config.toml
init = "normal"
decay_fraction = 0.876
doc_mask = true
Below are experts of layer 4 (counted from 0) of a mixture-of-experts language model. Rows are named router (the router's row for the expert), gate (a neuron's input weights, with its number), up (a neuron's input weights, with its number) and show model dimensions 0-127. Each number is 128 + 32 x the weight over its row's rms, rounded and kept within 0 to 255.
After each expert's rows: a language model's description of what the expert responds to; "comes after" lists some tokens at least twice as common just before its tokens as in all text. This comes from a sample of Wikipedia text that the model never trained on. Tokens count by the router's weight.

# expert 7
router [126 105 150 122 140 163 149 129 128 132 156 160 144  94 128 142 124 102  81 100 135 146  54  93 115 141 101 150  77 119 124 144  87 137  38 133 179 162 154 175  89 115  38 131 166  83  77 100 104 121 118 114  89 112 140  67 133 115  70 135 146 107 124 118  79  66 153 110 110 131 125  77 178 141 120 161 157 110 116 170 170 109 129 156 104  99 185 144 145 211 117  65  94 176 108 101 110 155 126 182 107  48 103 140 125 148 168 147 107 134  97 132 159  90 158 133 160 123 108 124 123 135 105 158  85 123 145 102]
gate2 [171 194 133  77 177 114 116 113  78 144 119 189 146 145  85 128 116 174 131  88 136 190  80 129 102  95 106 140 135  80  95 126 103 163  80 141 104 116 112 127 117 112 100 168  89 136 118 123 129 227 135 113  79 153  84 134 119  55 125 126  96 133 101  89 164 124  94 106 135 191 135 128 103 153 108 190 106  88 121  98  68  72  99 131 154 141 121  97 100 170  95 121 165 136 145 151 113 126  65 158  86 140 169 168 117 171 100 154 126 119  81 166 126  87 110 101 115 122 105 190 122  72 130 125 105 148 127 161]
up2 [149 172 127 151 145 133 159 130 105  37 136  86 172  96 100 114 173 128 122 116 146 169 150  62  91 167 101 166 123 145 103  94 100 132  89 108  65  97 175 124 149 146  92  75 157  87 114 127 158 146  94 137 116 122 121 136  90  86  95 131 147 149 121  81 189 148  70 154  73 119 158 138 112  87 153 171 109 109 140 142 122  65  88 106 123 144 135 119 172 144  98 144  96 126 106 127 146 139 102 131  92  88  91 152  92 162 138 125 159 165  87 220  89 129  63 196 108 173 101 133 151 108 115 136 134 118  81 103]
gate3 [108 131 136 145  65 139 139 177 161 112 165  80 150  64 184 124 120  68 125 124 145 188 160 156 110 127 129 102  94 137 178 164 174 109  98 176 152 148 156 120 152 133 102 128 145 105 108 126 132  93 108 117 105  91 108  69 134 103  68 133 117 159 108 102 123 122 160 118  99 105  66 139 149 141 140 137 148  86 153 122 110 142 136 137 195  94 111 142 101  66 123 181 145 182 134 146 138 161 110 112 135  84 112 118 156 164 153 148 157 130 124 164 163  55 125 147 102  22  81 137 108  84 146 156 116 214 150 166]
up3 [ 90 121 158  95 122 132 106 121  99 105 132 141 145 115  96 111 133 119 193 159 173  77 135 144 171 146  60 165 156 164 196  94 137 179 197  72 156 178 127 149 137 156 175 154 119  62 123 180  96 172  90 104 151 156 150  82 168 112 186 111 132 183 140 131 154 125 131  72  52 151 142 125 103 178 115  91 128 118 164 124 159 185 118 150 121 127 162 117 129 116 157 146 145 118 128 153 135  97 153 114 153 137 104 154 147 175  99 131 112 125  98 183 123 115 158  89 128  65 162 140 116 129  57 109 172 121 147  79]
gate4 [112 143 119 115 175 127 112 146 114 181 159  72 134 150 117 129  57  83  83  75 167 167 120 122 138 110  78 180 145  95 137 173 174  67  63 162 174  99 143 158 118 115 105 115 133 128 135  95 114 112 159 166 119 173  84  66 116 126 131 106 100 158 120 161 107 183 133 130 118 146 116  83 139 147 127 159  86 111 175  79 124 154  73 162 136 127 184 135 105 178 134 154 132  53  72 107 146 130 145 160  76 122 142 145 102  92 131  77 108 137  94 146 132  78 192 126 105 116 131 130 114 160  40 150 153 143 128 116]
up4 [149 175 145 115 172 147 123  53  67 118 107  85 160 136  74 135 121 159 137 132 161 134 149 112 123  71 151 156 171  96 160 172 123 156  78 100 110 112 158 108 117  99 129 139  79 178 118  98 132  69 101 114 141  89 101 122 116 151 113  71 114 121 102 114 148  84 127  91 139 153 167 160 141 133 112 215 136  91 174 133 106 124 121  98  97 124 223 107  99 129 110 170 162 120 204 161  92 177 119 133 153 152 180  81 153 147 161 118  84  86 172 118 132 176 125 140 170 142 173 134 141 165 107 110 134 105 157 167]
What it handles: Articles and conjunctions
comes after: ",", " of", "'", " in", ".", " and"

# expert 12
router [ 56 148 177 115  96 109 109 116 145 124  94 119 120  99 149 136 198 113 105 102 144 104 148 174 122 159 131  81 142 131 116  98 150 112 138 100 143  71 129 158 156 106 157 135 173 130  70  85 143 110 130 116  90 107 120  57 136  72 142 101 154 139 123 133 119 142  27 130 187  86 132 113 138  81 124 203 132 142 176 139  96 158 162 146  50 134  89 129 154 114  71 190 174 147 115 101 136 144 158 113 151  65 151  66 124 103 151 148 102 164 111 133 124 171 155 127 141 119 147  89 121 164 118  76 143 106 179 104]
gate2 [129 150 142 120 148 125  97  91 101  11 117  96 115 118 185 167 121  73 137 132  60 160 120 141  57 145 136 103 133 111  91 104 126 120 127 159  87  98 152 149 162 108 101 146 152 152 130 110 109  89 149 153  85 133 107 115 133 158 156  77 148 125  86 151 136  78 152 117 142 178 101  89 139 151 109 139 136 113 155 167 120 175 104 128 144 165 133 109 106 129 106 193 147 133 146  73 168 148 127 154 137  45 122 172 143 103 150  83 156  90 149 113 161 180 140  81  91  43 154 156  76 123 113  97 110 135 183  91]
up2 [154 168  91 121 157 122 139 144 163 116 134 108 185 164 168 144 167 168  87  92  81 156 122 135 122 148 149  91 168 125 170 101  76  99  95 136 109 104 135 118 162 166 188  74  69  56 126  97 151 109  65 107 169 119 122  86 154 107 166 110 155 113 118 166 123 195 134 121 138 137 122 109 142 100 170 119 130 128  46 124 102 127  94  94 102 144 121 129 142 135  87 178 119 164 144  81  90  96 161 199 179 131 148  89 121 135 135  72 151 138 151 154 102 134 172 119  84 153  38 135 150 113 147 144 170 120 131  89]
gate3 [112 112 147  60  64 113 133 110 168 113 107 146 147  98 160 130 112  72 130  70  73 142 124 183  91 144 165  68 159 100  96 108 145 112  90 143 131  88 129  90 100  80 144 165  83 146 146 122 182 101  91  66  94 129 109 115 145 110 124 173 130 173 100 105 109 129 117 131  85 121 138 135 120 120  98 184 164 128 147 135 151 115 181 145 162 124 137  90 131 109 132 220  89 192 165 112 173 121 105 140 187 137 167 156 122  82 146  99  97 129 179 105 139 121 142 139  96  98 187 159  96 125 135  81 156  76 176 161]
up3 [104 114 136 155 170 161 111 145  71 111 253 136  65  83 103 154 152 160 144 135 171 121 183 114 116 138 172 124 117 127 116  97  70 102  84 135 132 154 106  86 107 124 113 144 139 101 172 152 158 144 146 160 119 117 154 145 134 169 103 133 172 103 143 150 120 123 104 120 140 171 142 154  90  96 125  94 103  94  62 133 115 122 125 146 160 184 176 154 117 117 211  77  88  94  98 113 103 110 145 118 155 136  98 203 137 186 107 166  93 103 126  88 150 103 138  83 160 130 128 177 126 133  65  97 107 138 134  83]
gate4 [ 77 122 161 111  97  81 117  93 122 104 160 138 159 157 134 123  93  85  93 103 119 154 132 130 132 137 115  40 103 122  99 164 137 126  46 126 107 142 105  85 114  74 243 135 108 116 134  85 160 130 177 121 121 106 123  78 116 135 154  58 147 118 108 112 116 124  76 158 140  85 110 126 146  54 106 175 124 103 127 144 120 136 152 139 155 133 159 123 105 142 131 203 117 198 141 119 130 112 109 217 123  82 132  86 137 154 100 143 152 153 148 183 127 169 139  77 121 107 111 164 127 178 139  80 120 108 129 121]
up4 [ 90  40  83 158  93 108 162 159 168 105 104  92 140 123 161 119 154 121  87 182 120 126  78 139  77  85 139 105  72  99  78 139  94 117 134 127 141 157 160 104 131 154 101  97 122 150 171 138 140 137 128 103 171 117 150  96 105  94 159  71 107 124 159 107 152 160 121 103 175  81 168  79  90 158 145 142 173 127 146 146  91 133 127  54 158 141 139 186 138 158 163  88 133 116 121 166 106 141 116  79 143 146 106 150  85 105 112  94 123 108 126 150 171 117 142 193  79 171 137 156 115 120 150  95  28 141 178 160]
What it handles: Letter c pieces, line breaks
comes after: "\n", ".", "==", " =", " B", " P"

# expert 29
router [124 184 189 142  96  47 138 211 151 114  77 154 120  98 132 125 124 116 122  70 121 169  85 146 151 174  93 115 177 105 108 111  96 147 160 182 128 188  78 133 151 177 167 183 119 158 104  70 121  61 115 119 178 117 109 139 147 130 138 134 133 202  95 128 112  70 138 156 140 169 116  97 172 143 109 137 168 129  59 125 119 163 132 142 134 109 166 118 139  93  83 153  91 149 171 193 118 147 118 154 155 139 145 107 117 108 110 124 132 151 135 120 115 118  98 138 168 135 122 151 166 186 113  98 136 184 159 151]
gate8 [133 114 129 135 146 147  66 130 137 101 118 116 133 108 109 135 112 111 144 137 143 146 158  96   5 120  82  75 166 122 135 100 107 184 167 196 135 152 137 134  97 133 151 161 126 144 113 145 129 105 122  57 143 165 167 173 155 122 148 160  92 164  87 149 201 103 152 136 116 137 149  68 106 148 119 120 118 193  73 152 131 118  72 157 149 143 140 161 101 132 118  66 102 134 179 121  94 169 146 131 132 157 156 102 140 153 161  98 155 105 201  73 177 133 107 117 128  85 153 139 104 188 139 145  99 183 164 133]
up8 [137 115 163 164 193 117 101 112 116 126 118 138  80 103 110 167  97 119 225 110 123  81  85 172 123 106 123 162 142 117 136 164 146  43 125 149 138 119  87 161 145 112 190 177 104 105 119 138  75 129  79  93 142 130 163 126 206 116 109 150 157 176 116 119 135 141 113 187  84 117  65  96 141 173 157  85 153  85 122 165 120 109 170 165 165 101 135 155 117 108 170 104 133 127 134 128 154 143 135 203 100 124 160 152  55 119  79 117 131 163 146 154 119  93 145 113  75 121 157  87 146 158 167 150 143 130 104 156]
gate9 [ 83 192 156 131 135 159  94 125 158  75 158  76 139 142 181 153 153 127 101 111 131 140  73 118  95  91 103 140 128 165 145 102 179 179  98 123 133 102 139  88 104 156 176 135 137 153 110 122 130 128 138 136 179  96  92 185 164 183 151 162 158 131 105  95 133  69 120 118 122 119 152  68 130 140 155 193 165 102 143 133 111 141 104 156  99 150 146 113 146 138  88 110 157 116 139  81 168  96 133 120 107 152 122 136 141 184  54  99  69 113 114 171  95 144 179 180 161 160 143 137  56 111  68  82 109 199 129  99]
up9 [137 124 119 144 103 190  91 138  81 122 122 109 165 124  87 152 106 119 161 121 129 140 175  87 197 143 144 175 154 100 113 100  87 157 103 187 119 144  74 112 105 124  90  66 164  91  96 142 139 126  85  88 132  97  61 140 123 173 120 105 127 133 129 100 173 127 121 162 137 116  91 119  95 116 156 125 126 126  83 112 103  93 120 169 156 148 210 128 126  89 135  87 120 139 168 107 146 161 144 152 180  80 127 144  95  92 112 153 162 121  94 126 104 112 152 192  97 151 189  75 135 112 154 120  78 193 122 225]
gate10 [ 87  76 196  48 124 162  70 118 146  95 188 121 121 139 138 123 101 107 143 109 132 163 114 105 145 130  72 130 163  66 146 156 142 154 166 168  96 139 143 184  99  56 160 158  77 132 122 142 137 126 174  91 115 190 103 191 162 192 113  94 129  63 120 150 121  92 148 130  79  98 148 120 157 130 191 124 104  75 125 113 108 155 148  87  87  82 164 115 154 119 140 126 115  93 125  99 103 126  72 120 141 107 168 153 134 132 104 167 114 158 144 122 145  96 126 120 167 111 167 143 176 125 179  88 118 166 111 118]
up10 [158 187 108 123  74 188 183 153 135 153 141 162 164 120 132 150 151 104  87 118 158 160  91 165  47 164 126 150 162 148 154 145 113  97 142 178  80 191 152  67  96 175 125 104 146 114 129 148 130 143 111 179 164 128 119 170 123 146 163 167 102  62 152 127 133 144 149 113 143  96  57 127 129 118  97 131 133 129 146 132  87 107 104 148 177  88  72 126 154  69  87 110 103 117 194 156  83 116 112 112 109 155 116 137 143 151  98 114 171 180 105 122 115 142 145 113 120 159 171  83  99 102  74 132 128  42 137 140]
What it handles: Digits and table numbers
comes after: " ", " |", " (", "–", ";", ":"

# expert 10
router [158 111 188 107 121 100 104 113 120 104 108  67 130 147 101 115  72 118 166  91 155 255  61 105 147 131  98  80  92 129 141 114 155 133 163 168 156 138 119  92 153  87 206 134 152 113 166 110 173 142 114 191  44 134  99 191 125 121 122 138 116 106 109 128 135  59 105 143 132 154 119 124 101 115 142 124 140 170 147  76 140 128 104 127 116 188 118 139 139 109  74 146 103 111 116 158 117  89 153  82 113 102 125 117 108  83  69 132 161  91 150 105 177 121 146 110 142 134  99 143 112 136 116 121  96 107 100 171]
gate8 [159 100  97 123 166 157 175 111 120 106 214 150 104  97 132 131 153 122 173 167 151 130  92 169  89 126  96  79 115 153 128 148 160 119 123 114 127 159 135 146 162 112  52 119 115 131 141 113 120  86 135 121  81 139 127 164  84 116 131 192 110 108  86 108 145 112 199 122 160 126 131 149 141 145 181 147  96  39 191 130  92 185 124 110 178 111 104  84 142 120 179 132  91 126  60 149 121 148 134 126 187 131 120 159  58 166 167 140 177 126  79  93 126 142 119 179 127 133 145  87  86 117 145 138 141 193  98 124]
up8 [151 161 148 120 147 142 152 137 119 164  91  72 107 145 143 145 180 120 111 104 101 110 170  47 135  88 137 145 164 104  59 118 101 163 135 132 134 107 126  85 131 145  88  66 147 162  75 154 117 185 109 121 139 100 111  93 129 124 133 130 161 142 128 135 160 115  84 112  60 116 125 194 180 111  82  44 119 126 111 154 152 107  74 174 122 115 130 117 134 154 214  85 176  95 122  94 129 110 126 169 102 152  99 144 104 104 140  75 139  88 118 160  85 151 111 113 114 131  77 120  67  62 167 126 119  83 103 121]
gate9 [100 125 134 113  67 146 146 145 110 126 106 156 117 119 112 133  93 114 159  79 134 104 127  74 110 133 141 120 116 157 132 125  92 117 189 159 126 103 135  85 142 167  72 138 148 129 183 146  88  97 164 189  83 117 110 101 152 102 155  64 111 136 149 163 177 130 182 116 139 110 146 109 123 138 143 177  76 104 112 145 116  85 136 116 137 106 148  70  80 121 182 100 104 139  54 133 125 140  86  82 159  65 123 205 132  89 142 121 140 100 117  76 171 128 159 148  66  77  78 189 110 102 101 139 157 139 119  50]
up9 [134  94  96 123  88 113 129 158 186 154 105 163 145 117 140 135 114 121  93 116  96  73  82 182 161 156 130 143 157 112 150 159 138  74 137  93 132 144 195 135 117 107 117 192  74 133 106 157 106 176 119 132 119 150 114  60 113 142 124 172 147 140  84 142 110 190  91 178 154 150 184 145 138 190 103  99 124 164 171 159 130 116 102 154 125 132 124 143  91 141 157 126 102  71  89  93  91 124 134 115 104 130 123  90  74 147 171 117  90 142  76 108 107 149 127 122 125 155  74  40 123  55 161 168 110  84 141 188]
gate10 [137 162 139 129 103 199 164 145 159 112 179 156 160 104 126 197 157 106 107 132 174 194 161 133 123  24 117  65 106 104 144 114 128 174  94 104 173 149 103 130 114 130 137 185 161  43 126 155 126 127 108 146  97 137  67 111 116  81  92 167 109  77 123  88 129 134 128 181 187 104  71 173  79 133 117 147 144 110 150 116 112 106 112 166  99  97  86 129 117 156  91 124 127 146 154 132 143  99 102 140 175 102 135 102 171 112 143 138 177 107 138 106 111 146 116 129 157  83  63 162  78 135 110 103 116 148 108 114]
up10 [145 130 110 128 152 133 115 150 138 142 122 177  97 125 136 172 127 101 154 100 151 149 169 134 114 148 168 125  57 129 149 171 104 162  77 137  92 188 128 118  55 190 140 149 105 141  85 128 135 205  55 123 151 172 104 123 141 138 165 135  87 141  89 154 141 217 112  82 192  88 111  92  98 115 115  70 163 178  98 119 125 163 161 136 114 117 130 133 148 111 110 115 128  98 123 120 101 223 147  92  59 173  83 114 126 131 137 147  91 108 110 130  68 141 116 154 121 111 116 128  85 134  86  91 125 100 105 163]
What it handles: Year digits early
comes after: " ", "2", "1", "0", "9", "–"

# expert 20
router [ 96 107 158 153 152 142 126 106 130  86 170  50 123 111 127 134  86 169 103 143 133 100 166 115 129  84 134 142  81 120  66 163 124 102  50 117 114 102 145 101 118 154  84 114  61 130 102 167  59 135 142  62 184 120 168 157  90 125 143  97  99 147 100 172 130 167 112 110 117 108 125 113 170 126 114 157 128  41 100 177 151  87 159 136 217  71 104 119 104 180 133 142 116 150  88 142 152 175 102 146 126 107 142 130 126 153 148 117 105 115 204 166 111 139 119 129  70 106 150 135 126 115 138 183 152 138 117 105]
gate2 [149 105 103 125 145 161 173 122 130 110 179 103 135  96 160 172 133 163 164 132 110 150  74 150 132  84 157  84  75  48  79 164 182  90 112 145 123 134  88 112 160 132  37 119 111 156 154 136 144 145 141  62 136 184 117 125 133 101 119  89 137 109 105 129 132 184 156 143 114 114 150 105 132 165  98 127 128 112  90 173 116 118 139 175 167 154 133 116 180 175 166 162  94 139 132 116 108 167 112 185 123  73 162 174 138 119 141 141 200 150  80 185 174 137  77 148  85 121 153 130 144 153 107 201 130 118 120 154]
up2 [110 137 126 122 179 125 129 113 164  92 137  40  92 112 122 145 174 137 166 116 179 120 142 114 159  83 107 131 152 106 119 122 114  93 175  85 136 120 127  99 173 105 144 133  65  96 110 141 107 152 115  99 157 148 122  87 123 142 104 108  92 149 102 156 129 143 130  74 115 133 189  74 185 133 128 162 156  99 154 136 106  93 146 115 148  76 113  93 106 124 147 146 171 128 131 130  97  76  70  84 127 193 151  96 162  63 108  86  70 159 175 122 111 183  87 168 125 121 157 101 157 205 156 132 154 181 198 143]
gate3 [142  59 155 116 128 189 153 155 164  75 128 106 122 138 107 113  95 124 150 149 134 169 148  92 123 141 154 103 132  93  77 143 142  79 148 179  92 133 126 161  63 153 114 174 141 129 154 132 122 144 132 182 154 164  76 122 160  57 158  96  60 175 149 153 148 128 131 106 105 104 113 139 155 170 148 113 119 110 139 151 106 126 169 144 185 135 133 144  62 164 116 206 119  99 128 144 171 213 102 175 108 100 107 111 165 125 104  86 168 124 154  89 105 153  90 121 101  83 159 171 199  99 105 162 130 114  98 114]
up3 [150 155 127 117 130  87 123 150 146 165  55 184 160  88 129 116 195  99  95 152 160 152 104 150 117 115 102 128 152 131 172 161 122 153  93 127 145 122 155 147 149 132 174 122 137  98 107 146 137 168 118  93 162 160 127  87  98 194 136 129 106 120 112 107 167  96 130  95 136  70  97 108 162  99 160  55 147 135 157 134  62  65 191 138 129 206 160  81 141 153  39 147 171 151 129 115  85  66  89  81 133 149 127 146 170 115 105  83 158 107 127 141 114 146 105 130 116  93 112 110 110 101 150  90 110 108 131  58]
gate4 [100 100  86  77 159 156  68 126 169 121 141 118 142 116 101 128  92 103 202 174 161 185 124 169 150  59 130 113 108  87 140 145 147 136   9 162  93 131 179 102 158 131 129 134 122 151 135 113  87 110 160 108 132 121 134 142 115  80  89 105  93 127 140 181 139 102 196  74  55 151 149 152 153 108 126 155 155 103 131 126 169 136 160 120 163 138 143 129 174 131  83 109 157 150 143 140 144 137 114 152 139  76 125  86 123  55 123 142  67 132 194 165 119 173 135 131 117 116  93 153  76 139 144 127 106 111 103 134]
up4 [141 109 124 102 165  97 120 137 122 141  83 102 104 165 178 114 139 132  80 139 185  88 150 143 139 157 138 232 188 151 155 195 133 237 161 162 218 108 120 112 124 108 201  86 180 140 147 101 111 103 130 112 126 132 123 110 102 164 151 134 168  69 128 101 129 177  77  95 139 118  98 155 111 153 131 114 141 121 182 136 105 141  68 133 155 122 158 131 143 167 152 141 131 103 176 146 190 121 164 100 143 123  97 155 147 167 137 133 174 167 180  98 129 120 128 158 113  82 160 139 128 137 125 124 114 121 132 129]
What it handles: Name-initial capitals
comes after: " |", ",", "-", ":", " of", " the"

# expert 28
router [118 144 143 115  97 163 170  81 177 160  85 158 160 125 173 145 123  42 149 132 121 115 159 125 106  98 160 167 194 121 114 117 156  97 134 152 105  79  97 113  70 111 128 173 144 101 156 149 142 141 125  38 123 204 138 147 154 132 108 129 114  95 156  91 115  66 159  90 126  87  95 125 131 162 131 153 150  80 110 182 111 120 141 177 129 119 167 127 133 152 141  96 141  84 192  67 128 110 149 106 152 118  92 117  51 121 113  91 135 138 105 145 103 107  88 171  98 132 175  76 118 133  68 179 153 120 121 153]
gate8 [135 110 189 128 139 147 145 144 141 135 175 103  95 164 147 141 118 120 167 113 159 104  55 129 116 119 143 178 131 131 136 121 145 118 170 133 103  99  66 104 143 127 126 111 164 134 141 133 117 215 112  73 117 122 121 137 159 142 111 137  85 103 158 151 147 126  97  75  61 185 100 161 188 150 148 124 161  84 148 130 108 182 127  78 155  95 178 127 128 150  86 105 120 200 109 160 113 105  93 152 149 108  78 115 159  85  31 143 163  96  71 202 160 147 139  94 117 170 110 166 101  96 128 141 101 134 164 143]
up8 [160 119 168 160  79 126 171 103 107 104 129 165  81 105 174  91  75  82 157 143 127 146 127 136 129 100 184 124 130  88 139 152  98  98 134 140  71 102 117  84 131 133 150 116  98 113  66 113 108 142  68  51  80 116 143 133 132 126 179 126 145 121 183 143 140  89  87  72 105 180  28 111 112 130  81  84 194 102 113 143 131 151 136 115 170  92 124 171 178 124 128 113 155 178 113 157 159 106 130 127 191 190  58 119  76 128 110 133 144 125 155 148 104 144 134 135 109 106 170  91 153 160 128 110 125 136 128 128]
gate9 [127 143 153  81 118 163 167  94 127  99 130 133  78 119 154 164 103 101 174 139 174 128 120 128 164  95 125 205 106 102 119  71 139 152 156 133 146  92  56 139 135 119 114 147  79 132  92  96 189 202 115  96 166 116 135 199 169 128 104 127 169  86 114  43 140  54 110  94  95 151 127 152 170 154 128 106 151 122 143 198 150 126 140 180 103 111 179  91 103 146  83 155 130 121 119  79 172 125 113 135 130 117 182 115  68 102 101 133 134 118 124 135 118 116 131 161  78 110 177 111 172 111 122 140 157 173 114 158]
up9 [149 122  93 168 102 217  99 135 115 123  70 196 176  88  95 107 107 118 104 138 157 109 153 135 116 141  97 154 137 117 148 129  88 129 160 102  88 111  71 182 191 123 194 123  76 177  45 127 145 127 139 142 122 129 170 139  92 127 127 109 166 157 116 127 155 157 132  96  87 105 124 147 168 142 199 143 113  89 180 125  65  98 117 136  95 180 151  96 181 146 176 139 152 113 123 119 150 155 133 118  74 141 107 150 199 124 116  96 127  73 129  96 117 121  89 149  96 153 120 134 123  92 122  93 118 190 136 105]
gate10 [127 109 127 101 122 139 122 138 144 124 143 139 123 142 127 109  90  64 183  99 136 121 122 162 151 129 152 109 102 163 147  87 162 187 130 121 172 121  68 110 120 180 174 101 129 187  64 107 129 168 136 110  80 144 121 171 214 173 161  87 101 100 118 116 180 161 148  93 109 159  72 110 126 131 104 156 170  99 157 139 134 156  95 172 149 194 178 148  74 199 130 173  96 128 141 116 147 150  87  45 110 120  88 135 143  83 112 115  91 120 152 103 144 119  94 138 121 138 180 161 107 160 125 153 113  82 113 181]
up10 [ 77  93 125 135 120  69 133  86 142  75 131 121 112 150 165 131 129 141  60 143 149 167  50  92 134 116 112  80 154  79 126 165  71 123 141 102 139 130 127 128  67 151 189  93 182 136 116 136 172 125  71 138 126 115 147 113 131  92 170 132  80 104 162 153 149 107 109 156  70 104 138 125 103 167 130 172 115 175 137  93  76 153 138 127  34 125 132 114 149  94 152  81  89 114 121 127 153 138 140 106 143 128 139 102  85 179 123 135 105  80  44  89 155 155 122 164 117 119 131 196 118  87 168 158 103 125  92 120]
What it handles: Word-initial lowercase pieces
comes after: " the", " a", " and", " to", " was", " The"

# expert 16
router [172  96 108 149 147 149 109  74  88 131 151 196 165 158 176 133 119  68 105 123 169 113 103 158 177 133 151  44 111 116 192 131 158 150 131  73 122 156 190  99 149 133 161 139 158 110 151 133 104 111 115 217 127 161  91 137 227 129  91  96 137  96 136 147 156 149 130 127 153 124 190 128  93 189  94  36 126 184 148 119 122 149 123 139  79 140 164 131 130 155 153 139  90 126 186 119 121 112 160 119 122  92 122 151 150  73 100 137 156 136 161  97 121 125 160 112 138 124 132 140 118  79 121 145 160 119 129 109]
gate6 [158 112 111 114 139 157 129  39 137 140 113 147 138 105  97 112 124 139 159  74 177 136  68 148 173 135  53  48 172 122 136 109 127 106  89  78 102 146 192 158  98 150 200 114 135 149 129 203  84 104 116  88 124 136 110 161 185  99 134 106 142 153 147 148 134 171 112 112 135 135 140 117 150 139 107  96 155 114 146  79 144 141 100 147 124  85 164 117  92 110  86  94  92 107 123 222 132  84 167 168  95 153 157 121 128 108 131  79 136  90 156 151 155 151 163  66 177 100 146 120 132 110 145 155 106 169 144 141]
up6 [150 111 156  92 157 142 166 101 178 167 132  94 108 139 150  85 116 105  85  93 102 129  49 120  83  82 149  76 113  87 151  84 104 159 149  81 116 111 144 130 110 135 160 158 132 154 114 158  68 107 148 101 152 117 103 152  61 143 137 118 112 123 179 161  96 140 108  96 122 118  67 148  94 135 100 104 148  94 149 143  90 151  96 206 135 139 133 113 113 119  82 165 174  80 125 144  95 132 103 140 157 153 145 162 142 204 107  85  87 193 129 186 116 153 115 105 177 121  82 191 132  82 123  80 106 128 180 124]
gate7 [202 127 180 101 142 137  90  99  88 110  92 137 123 133 113 130 156 123 162 103 160 114  92 167  96 132 141 154 125 126 106 108 126 136 142  93 131 154 112  89  91 129 196 123 130 108 107 102 180 107 126  98 108 128  82 163  93  91 109 123  81 157  78 180 144 157  91 144 187 159 131 128 130 123  95 122 121 128 118 143 136 149 134 133 110 176 143  86 134 175 111 167 114  92 133  79 135  97 187 122 255  81 101  78 148 146  69 156 118 139 111 151 123 117 127 169 101 176 149 114  75 109  61 164  80 114 148 140]
up7 [143 146  59  99 118 133 138 144  96 128  97 127  87 109 150 122  94 162 158 149  75  87 138 171 151 214 112 188 103 140 119 126 167 158 131 169 128 116 109 153 161 134  81 118 142 118 153 123 137  99  96 147 174 200 119 188  91 123 123 155 163 119  77 102 161 172 142 122 110 134 120 166  94 165 166 166  74 165 110 141 154 125 158  86 136 164 205 145  95 134  84  99 120 102 121 150 123 144 127 159 130 103 176  98 240 145  98 101  99 122 106 141  90 132 147 110 147  92 162  87 177  90 161 115 150 160  90 146]
gate8 [196 115 104  92 112 129 182 134 149 167  97 108 129 135 136 123  97 132  97 118 157 167 111 138 154 120 117  92 109  95 168 188 115 112 107  87 136 148 197 118 112  81 130 148 116 147 100 110  80 105 116 159 109 196 128 153 100 142  87  77 159 133 182 133  68 171 114 123 129 141 112 158 134 106  40 103 169 102 154 115 177 156 160 174 142  84 131 138 110 156  42 106 112 112 162 157 145 111 111  86  65 150 121 190 151 161  76 103 197 154 134 152 136 112 112 126 126  77 133 150 148 167  90 163 147  81  97 126]
up8 [131 128 121 142 195 119 161 165 138 195 168 129 111 121  80 136 113 156 213 169 127 135 132 154 122 157 190  95 195 120 103 131 143 115 130  96 144 119 103 127 158 193 125  93 102 163 140 142 181 104 154 122 119  94 112 119 130 118  84 128 136 151 100  87 110 125 151 111 105 116 135 181 107 147 216 111 121 171  68 113 103 159 141 102 136 116 141 114 140 129 106 150  85 204 118  92  99 129 133  71 125  89 174 102  95 153 157  98  51 112 127 152 166 117 109 184 103 181 158 101  91 138 124  82 197  96 151 113]
What it handles: Later number digits
comes after: "1", "2", "0", "9", " ", "8"